Experts of a small language model.
Size: 17 layers, width 320, vocabulary 9089.
Experts: 32 experts in each of 8 layers, 2 picks a token, a sigmoid router.
Below are experts of layer 9 (counted from 0) of a mixture-of-experts language model. Rows are named router (the router's row for the expert), up (a neuron's input weights, with its number), down (a neuron's output weights, with its number) and show model dimensions 240-319. Each number is 128 + 24 x the weight over its row's rms, rounded and kept within 0 to 255. Numbers have three digits each.
After each expert's rows: a language model's description of what the expert responds to. This comes from a sample of Wikipedia text that the model never trained on.

# expert 18
router:131112208100121125134152113154135094115111162071123108109126097144122091116140104108150105092132131175125109167118137165137120144100129152124151092122112108144091135151127130131128129115120132119164141081104095140098130118101096109135146105
up6:130090102110152142099139100120081119138102145146125117135167144126139134124108162087173122104128112123088143134119110137163155189111065193087150147155127079118139116126143140142106128069103102158113136097151180127102146110119098144116113156
down6:137136147153134086130158140163205136102108111143089143157120104132132146098106117102082095119093106119111134107145120134090143118104154147133102109102126156141149155111176156122149145167153161138096174105131154139135141124140085129156096150
up7:170153111131149156132094145119115156101099143112166123134077112142122150149165101149121144147125122132111191132143112115156138067105083111117154142152114132120093097134100102122125116122130120135112150130138112162145093108172131163138090152
down7:056173151148114099125114171118101080120147111106113112069114128118149126149154111150152117140151127119121111133133133119136076125115181140116114155136141140123173152079141148144189161087135153125126122127110097137134150131120126145166165102
It responds to: Surname pieces. Surnames and their word pieces after a given name or initial, such as Johnson, Jr, -ović, Mc, and endings like -os, -ia.

# expert 1
router:082113145093129118128152148136117079109130157072125133129116102154126113142155109128150121122154178130162094179125145112101145144100102141134122138186125126169113107117095151111165095177146133149117187142103114150149146142135121100155157166
up6:135096117135135141133109103122177115125132141106098126127114136133069172146114134138123143128083120142152106097175092097110137119159112150121107115103202190130117158133103140133133149139143114140146154131163146108110146118153157146128146096
down6:115130083111118123160086140113114113123136128089118114139093127125156129131102127158119125109087182110151069105110134144125175121132097140155142127149151127118141121112139116102137132137065133123184147151115133145166116133128114128111119146
up7:118126145104122110149156123134074120185116124147108127102184150130105153148065096127167156165130117118120147139132147125144094139112140125120074152130112132109157136113098142098113172100164139141177144126124098124134099152132114102138102133
down7:093166149121111145152195150116128127089171130112154134161141119110172120155092131131143100142148112110127092080112143120139161180150165112140069106136074136113137110157138136121156103162137131116127166110144153131140143120156125163137120141
It responds to: Numbers in tables. Digit tokens inside table cells, scores and statistics between pipes or semicolons, such as 23"21, | 20 |, 49.

# expert 31
router:113097152100129062133167165161114132147144179117144139161132116113142104122132091100144139112148132139127126137120125145101128145124154109173171099168143129098107083156111141107179119109126145159110148110136089130111132118063136110109132139
up0:108119121141122123162153109175111119075113150102130116150147106137143111133123128136134141105106152119132077139139142146173181133171112141174121103172124132123112150165135117119157159159148173153119116104137151134141133163144143171143153129
down0:165136107140151136184135139100145093160114103140147142146125126135135125127105134159119121144096127155079101151152121084094155140129097135166127169136139119108088155170110123129120140142140095135123129121088103133155140146115113146108125177
up1:138146149125144161103104138132105153117162117134145151126161143154127101117142059137121131107128176152116139142125094129112137158168136160122181157112147142163103153119128113130134115115131129156101108100138099114104121171109097148153094139
down1:167122094165118132123172138140145130134125104135114086143111124115154154103093119111140136062161116110155134113126151141154120088116148140090126106091141155105153139126156124119088152125133182129142118153133107124114106138128152139144081087
It responds to: Auxiliaries and parentheses. Forms of be and have after a subject, like was, is, are, had, been, plus opening parentheses before abbreviations.

# expert 5
router:144142160115114077145186089161122132101101151113145079157115149109136132137118110134129116123143133125173125099123123158120156127140152145128142183174108090146102094136134127103146099110160117137174138095129118155109121143125121109139168146
up6:148149152114158114098103105112133103100179147136152145168094117115109085147134116118119154123135115140155104161133136129138079177134122152141122144131135171117152123086144119106131119138111088118125123108119116100121138162105137127108086158
down6:139113122146177162128132107119130140149119103156115116095114100131126128081123106128141121120138157119146099121111119136143137126130131115131120145126107140149100141144125141129124100124116142139172119148132142143178096132127150084107084113
up7:115115125137162131141143118141124122139086134125118134171185131168119159108127122116144154142114110112090105099114165074098076176127124146155112157111164107150131134141134158129130176123126093128174142063140128114107130172135153108112070117
down7:143138130099088161093114123127109138111138145135135104100127142168134090118138124140136085078166087105162136117147097165123125077159125117140132135127108131114156085123108173136124100105068095131136117116108114093155101144128116169064133116
It responds to: Place and first names. First names and place-name words in geographic or biographical text, such as William, North, Wilson County, Las Vegas, plus endings of foreign names.

# expert 16
router:150142130097111129146110139130114129177161175110110096124141083152109149195098115164137125120153109106129106179112146118145145148106143101158147151122096101132125085134100114137125097151110158150103173121111142147139081148094116107100141131
up6:131128108165108100145127167105085104122153144094103166122121093078127122164172138166155103146081155126112138161154140115137111151158102120110150115150106109112160079174142113120101147120138158132112129128099131174077131135132164172101099165
down6:155113129102134122110142165131117158124158093111146115134099097147126101126127118151132119145114116121100139067090117141098114128129137102138116152127135144181113161128147143115137115138144148143128100119127103122130155127096145113124114093
up7:106152166092144143120090112107126137128136118097151104133140106092147132106150121104098106134129129125156096108126136147144111167157112146134133142121141084122106092125092122104145127081131159129106167114102133114145063133134164100169115114
down7:124113129152144158125138087112115097113089134104117124164163157140096117129166144115137139140139186166123132172140115130080102128099143116133133118142110167141145120137141106079116061135119143095095083135094103087112099136131117147182158131
It responds to: Word-initial consonant pieces. First consonant cluster of a word, often after a hyphen or space, such as -st(ory), -S(ergeant), sc, ch(lorophosph).

# expert 20
router:177115135117136108116128137125134113139099157167162125133192102167116076143134119124114139150119116157121133148120118162076110149154124108130123144116146134121104092138130089100136135139130129158129137130144148147120091116131139069124125148
up9:151142114103145120119111151125130144133157081136104141122115156108106128149155173122135134124117098117160161125108156141156109149114136137148131134134187119103151118148154097164162170140175189121149117074124112116103135113150092074125158135
down9:155120134140161103065146145135093128128093117128101138099110151060135120134121137127114136101111131114127143117140091136132122164114135108103133105090117134147167162153144141142133109084141149163149155104158111100146129167169116165132133163
up10:066162133101119129157120140096117114127109138114114184179169147135098109154140114112108128151123133159132104135119136144096162125126069151142134173121148144132128092114127091129116122137136152110178152109108150131162090197107117146132121143
down10:140102088141080111103119126108138148146118137143136139138136162125166139098094123141163107143128141103183141113104128125155110136101148107133138114094137161131147149146103131105114120122146098139146167139154105104116147108148150122073179140
It responds to: Periods and decimal points. Sentence-ending periods and decimal points inside numbers like 46.11 or 9.9, especially in measurements and climate tables, plus stray non-Latin byte pieces.

# expert 26
router:145113127140106079124149174129097121175105142119143114122137064146106089165108153149108132104118134118131125123117127144122172116152097132119120158102106139121122104130101133129134126164077099142168085091092126120109116129123117138147137129
up9:118129068150167120142123122124098140150112116124143100097131142114137115143150136159065119193203086115129134086093140149098151149122155090114137160126122118131105135125120145116109088106144116172135139136105121091113118137142127089113130080
down9:087103161138140097134160110098131131103087101115122167133082118152113142139118156113153104158152146106133114156154095125136133158144159170102147116087156143085135150117132167101173101111155108104107148117110094077122159144119089137160119127
up10:088107124137127156098103118114127062110131156092112119136110122167120107129124126116127141118119132116138067143088140119104114126141088121110125128108115126148111188130144140120161121158155156126118141130128126132127108123091109155133052128
down10:080134111125125150144102135110176140142138124117089091158116096121097121107166117144110105115114117145141123148166121109125150128142089154150141115128117104088155158138112095134107121101094124175113108093132117146120133143150114144161128134
It responds to: Section breaks and acronyms. Paragraph breaks, wiki heading marks ==, ===, opening quotes and parentheses, and capital-letter pieces of acronyms like NPP, MP, IND.

# expert 11
router:173118131132115101164140134141116120122135159096101115123146142145138135166106128134107134096081105084161050161097161129089144146156103158164137125106155111115129126131089113098162134155133116107107209129094141130113100124098126143094174109
up6:107136116126173096095147071122129137124136098136173107134136164122125149115120145140155130145096158129110175140191077120123117108148117119104078115109130130092143069108131137132129142131110125079125099121176140092128092110138135077156161100
down6:121137088145100143091103128157142135137154153083101125107100111113100170186170152163125119094125149079109133123108121097062077070111132134137155150134102119142114129135126135139130128129097147158091116157123125141141090139119169102156116116
up7:127139116138169145177133139129218095130065150081122119176140094119137140148146117151123151146157143129111104134123102157207158123156118137069171111087124187162158156161110149114139124125105125124084069103136138121115106131150099135148133154
down7:121112119070117154170115125126115130098134143146132117120137108130130132168149137148148136129137079129120089130118123112067113148183152124113119129117131132137112092116149151109114101138148105166130158106156186111131145164123092068140163181
It responds to: Verb stems and headings. Opening pieces of verbs before -ed/-ing endings, like expl(ore), add(ing), walk(ed), plus See also, In, and table separator rows.

# expert 2
router:155112138110110155113129156133105128167120123127100074099160123131123158139099122158153144138171115107140124149094181115160138117142136128129147150118157152134115129156106102125141117146116180130125140107152118159115086157131148124106150127
up6:116185083128155127139103119125091116094130142128142151103153161102139125132148127090098141054124161165143128111126148141101133141127125125129110122121096159122123122119126152161147142099142077109120089123107152113122172112148125123144154077
down6:088118136118109102134135146159149125167115153135071126099135103112100104129088121143148157105176088129065120095137118157119097169142151149115112142117176129147140123130133126154145129145154133133157161108132124140163125170167138147174138109
up7:140106162174122143147143124089130165074173098134093164148135150135154152136123143105153170125151123132123155124113130119137159140175144154132130128131150131144105117160136184141120096100163138141112150166132112127071139106108133102128132110
down7:165137127107108090139107138172139172122122094111156165144138102128133145152135146109133132133125142152136131150106110143125043137155094132112162139127106127130160124142150123130116124128143136108132105157150117122146133157113118100099125113
It responds to: Adjectives and word-starts. Adjectives before nouns after the or a, such as main, social, political, plus opening pieces of longer words like liter(acy), ax(es).

# expert 4
router:131105149119120066176170141154132143129099100116131108168149070125104140126133117116097134140116153100138114127133115144117147150114180145107130114124118134112102109137112102083173132159154132122137124082112133098111093145093111072166151165
up6:123145117121072145135120143135106078160154140101124110093152124136130114106154092163102128155187173082183150106099114088145150146131095155187125082071082106133147130128126164095114109117103101115123149118135136154147140114163125122086171148
down6:156153121132185119165173115166110128114101097196112135136166111127067136094164152151158107133107136129116115110098126108100138114128122116141138114117128132103102146122146121128132133147144103147156178131100139134114123140152110124087128118
up7:076154075120090108119134133143136152144114095141112128155125137084139086122111101098153152125169138144095132126119149155115135166128129118127116146111165119089129129126149136105113080095166098102135101152150096124119131136112116163142132075
down7:147117141108120141111149145096139141142134102149133145131115124094118122122137103128148134098161158132121119173140209140092102115150083125081088136131120088106116143127164135088147161131131173131171143128153125125134089105087139046087108123
It responds to: Clause-joining commas. Commas ending a noun phrase or clause, plus subordinators like when, where, while, which, because, e.g. Livingston, including.

# expert 14
router:131122154120118127125140123098131113137123160128152115125123140165096056173118149124138093137162148150135103144096134155102142149117142135146135120113081123131111128143087098090145122134091118141152135143149117116124125147122129114122161097
up9:106108118089137157135125075164121087117099113100128140128137143076142164128099196119086148146133138140145105102132182136138131096101181143128164148173116157111139100137113110098151098155144130112151141089087121107159115132134149088159134112
down9:121127094147120128113126108138136109121122139108138160141145126112089083157128121095121142103126091124097149139156149165122123121088160106121129130117113119141169100127154121139129110100108115123128136111132148151119175163123130162113145200
up10:146142168154130088149117099143129152155110134155138096118107144132127191144145127132140174168125132119118117111180135130095191135140099164133114141103146154161144138100119136171180103128114106167102168098163114143118095098145152124093152087
down10:104156146148147133137153160113143126151119170115151078146131121133130100130130140136150132118143137125166084099148127147112140144090147107125156154152106137131145146158169137091132109166121123163130141127074125152141113123140159124102134134
It responds to: Closing punctuation in lists. Closing brackets, quotes, braces, percent signs, dashes, commas and semicolons ending names or titles in tables and lists, e.g. (Justin Bieber), "Lock and Load".

# expert 30
router:152135172136123119132079120170140115105108162118156126132154155159116115145121168133120117132136132111170129137128188133154116199143134123136135115138174129122147113132089115099111126133121111137155092135112149143141109152107071114174141119
up0:123147093139111102126134139103126124147106140119152132113122125165136102106089150149112146113111127162154132148134143138099096129110119086122086092133141120110107140141151136165150134145116111089121098116152149129124135171092124132129128137
down0:147162134109160098151167113110164136114154179122142120131101119110094133166125135147154103142090112171087139113140122152187118158107098152117173104131099144086171125183140127146140128130134151119157088095117106138137111101132113163163161140
up1:180111100114171076116131105135131100134140146137129082117119144138118119162099123163099117126119126152101115188132171157140141145123142113172166103121158138107135087173173119161173123150164124140076100120103149138189110115111100163102141191
down1:117179152140155114127142138124124145142103118112134180146138092130116147119165125079106135097107131111110118094112096156132163149154103139117092125122109105144164115111118138100119113114107114109156115120095165176114127061120124145123147104
It responds to: Year prefixes. First three digits of years such as 201, 198, 193, in dates, ranges and table cells, plus spaces before table numbers.

# expert 10
router:166105121141119149156091136126117102130123141110117115120119132130127120139101127143156128084129157103121090132093133144157156123100105147094094111129123127138111129122105135124101106105129126162110163121132091117123103104127117111145128147
up6:093117136146108125156127130141083083113126124126170105143101139117144120136146130157137128134135118151127117148112136169148118133095130165112137102107139098106139101109131066100095068129137143144111128194161118093066130125126178094120134136
down6:164148131142124137099121098138127118108152145110123092131143103141118140105170145134145171159154117081125157133177187109114074147147162117138126140089134173155123112097170112146121131144117118115127126112140089127203117129169131124117116126
up7:134137109106126171184096116147148126109141114144142106149157113130112115130077109170098148168137095161123107103142148163105157169150156109080144111118142143157123095181101128122165098112168072140132140106165131103127131149123127136108112164
down7:082160150091120102164146087076097128128091119108105067094102157146128135110103138132124140111153101170150160161121150142127108086124119125155126115168138131131090123126140104086130151138114106132134162138116166130184115104102100118127073096
It responds to: Infobox fields and units. Final digits of years and label words in infoboxes or stat lists, like Producer:, Score:, km, points, First downs.

# expert 22
router:099091137099110126107131124136118106125159117126106117091163114139124091103106099096153140088136144121151139139068163151176142135178095152122139129114121155098098098137142148131157078100148112143131125112133092114126121129121136127142147121
up6:124132129152138100162165150119147134099160136116114093144117153152119123098136142092104118120115187128170144123101125109101147110139174108143100156165142150119156109116122193137133134145114107178118117131110188140104098140132126112134145123
down6:129128101143123082144087122092158098165159122128124130094123074142118122133135107128195145105108134086114091136107111148147143158154134112164112133125097155142120151120161156146118138094135159121130082127121112142164139140141134156119150143
up7:126099072098121158120097091113105148120187099107112108107129134153120126105116085108134161110126121107116141131118097122150134127152144123151151157166109126109112095143109137104143103090135106166116134104160116163146142093130123137128144134
down7:128157184084130133137143142115121097111133120169172156106140183120133113102131123126123151114113161170128132140124118154134133097110171129139107133122125139102108100101129091122136086180129119086153146142165144121114113117130122120156140136
It responds to: Table separators and months. Pipe and semicolon separators in tables and month names in dates, such as | 49 |, December 14, November 8.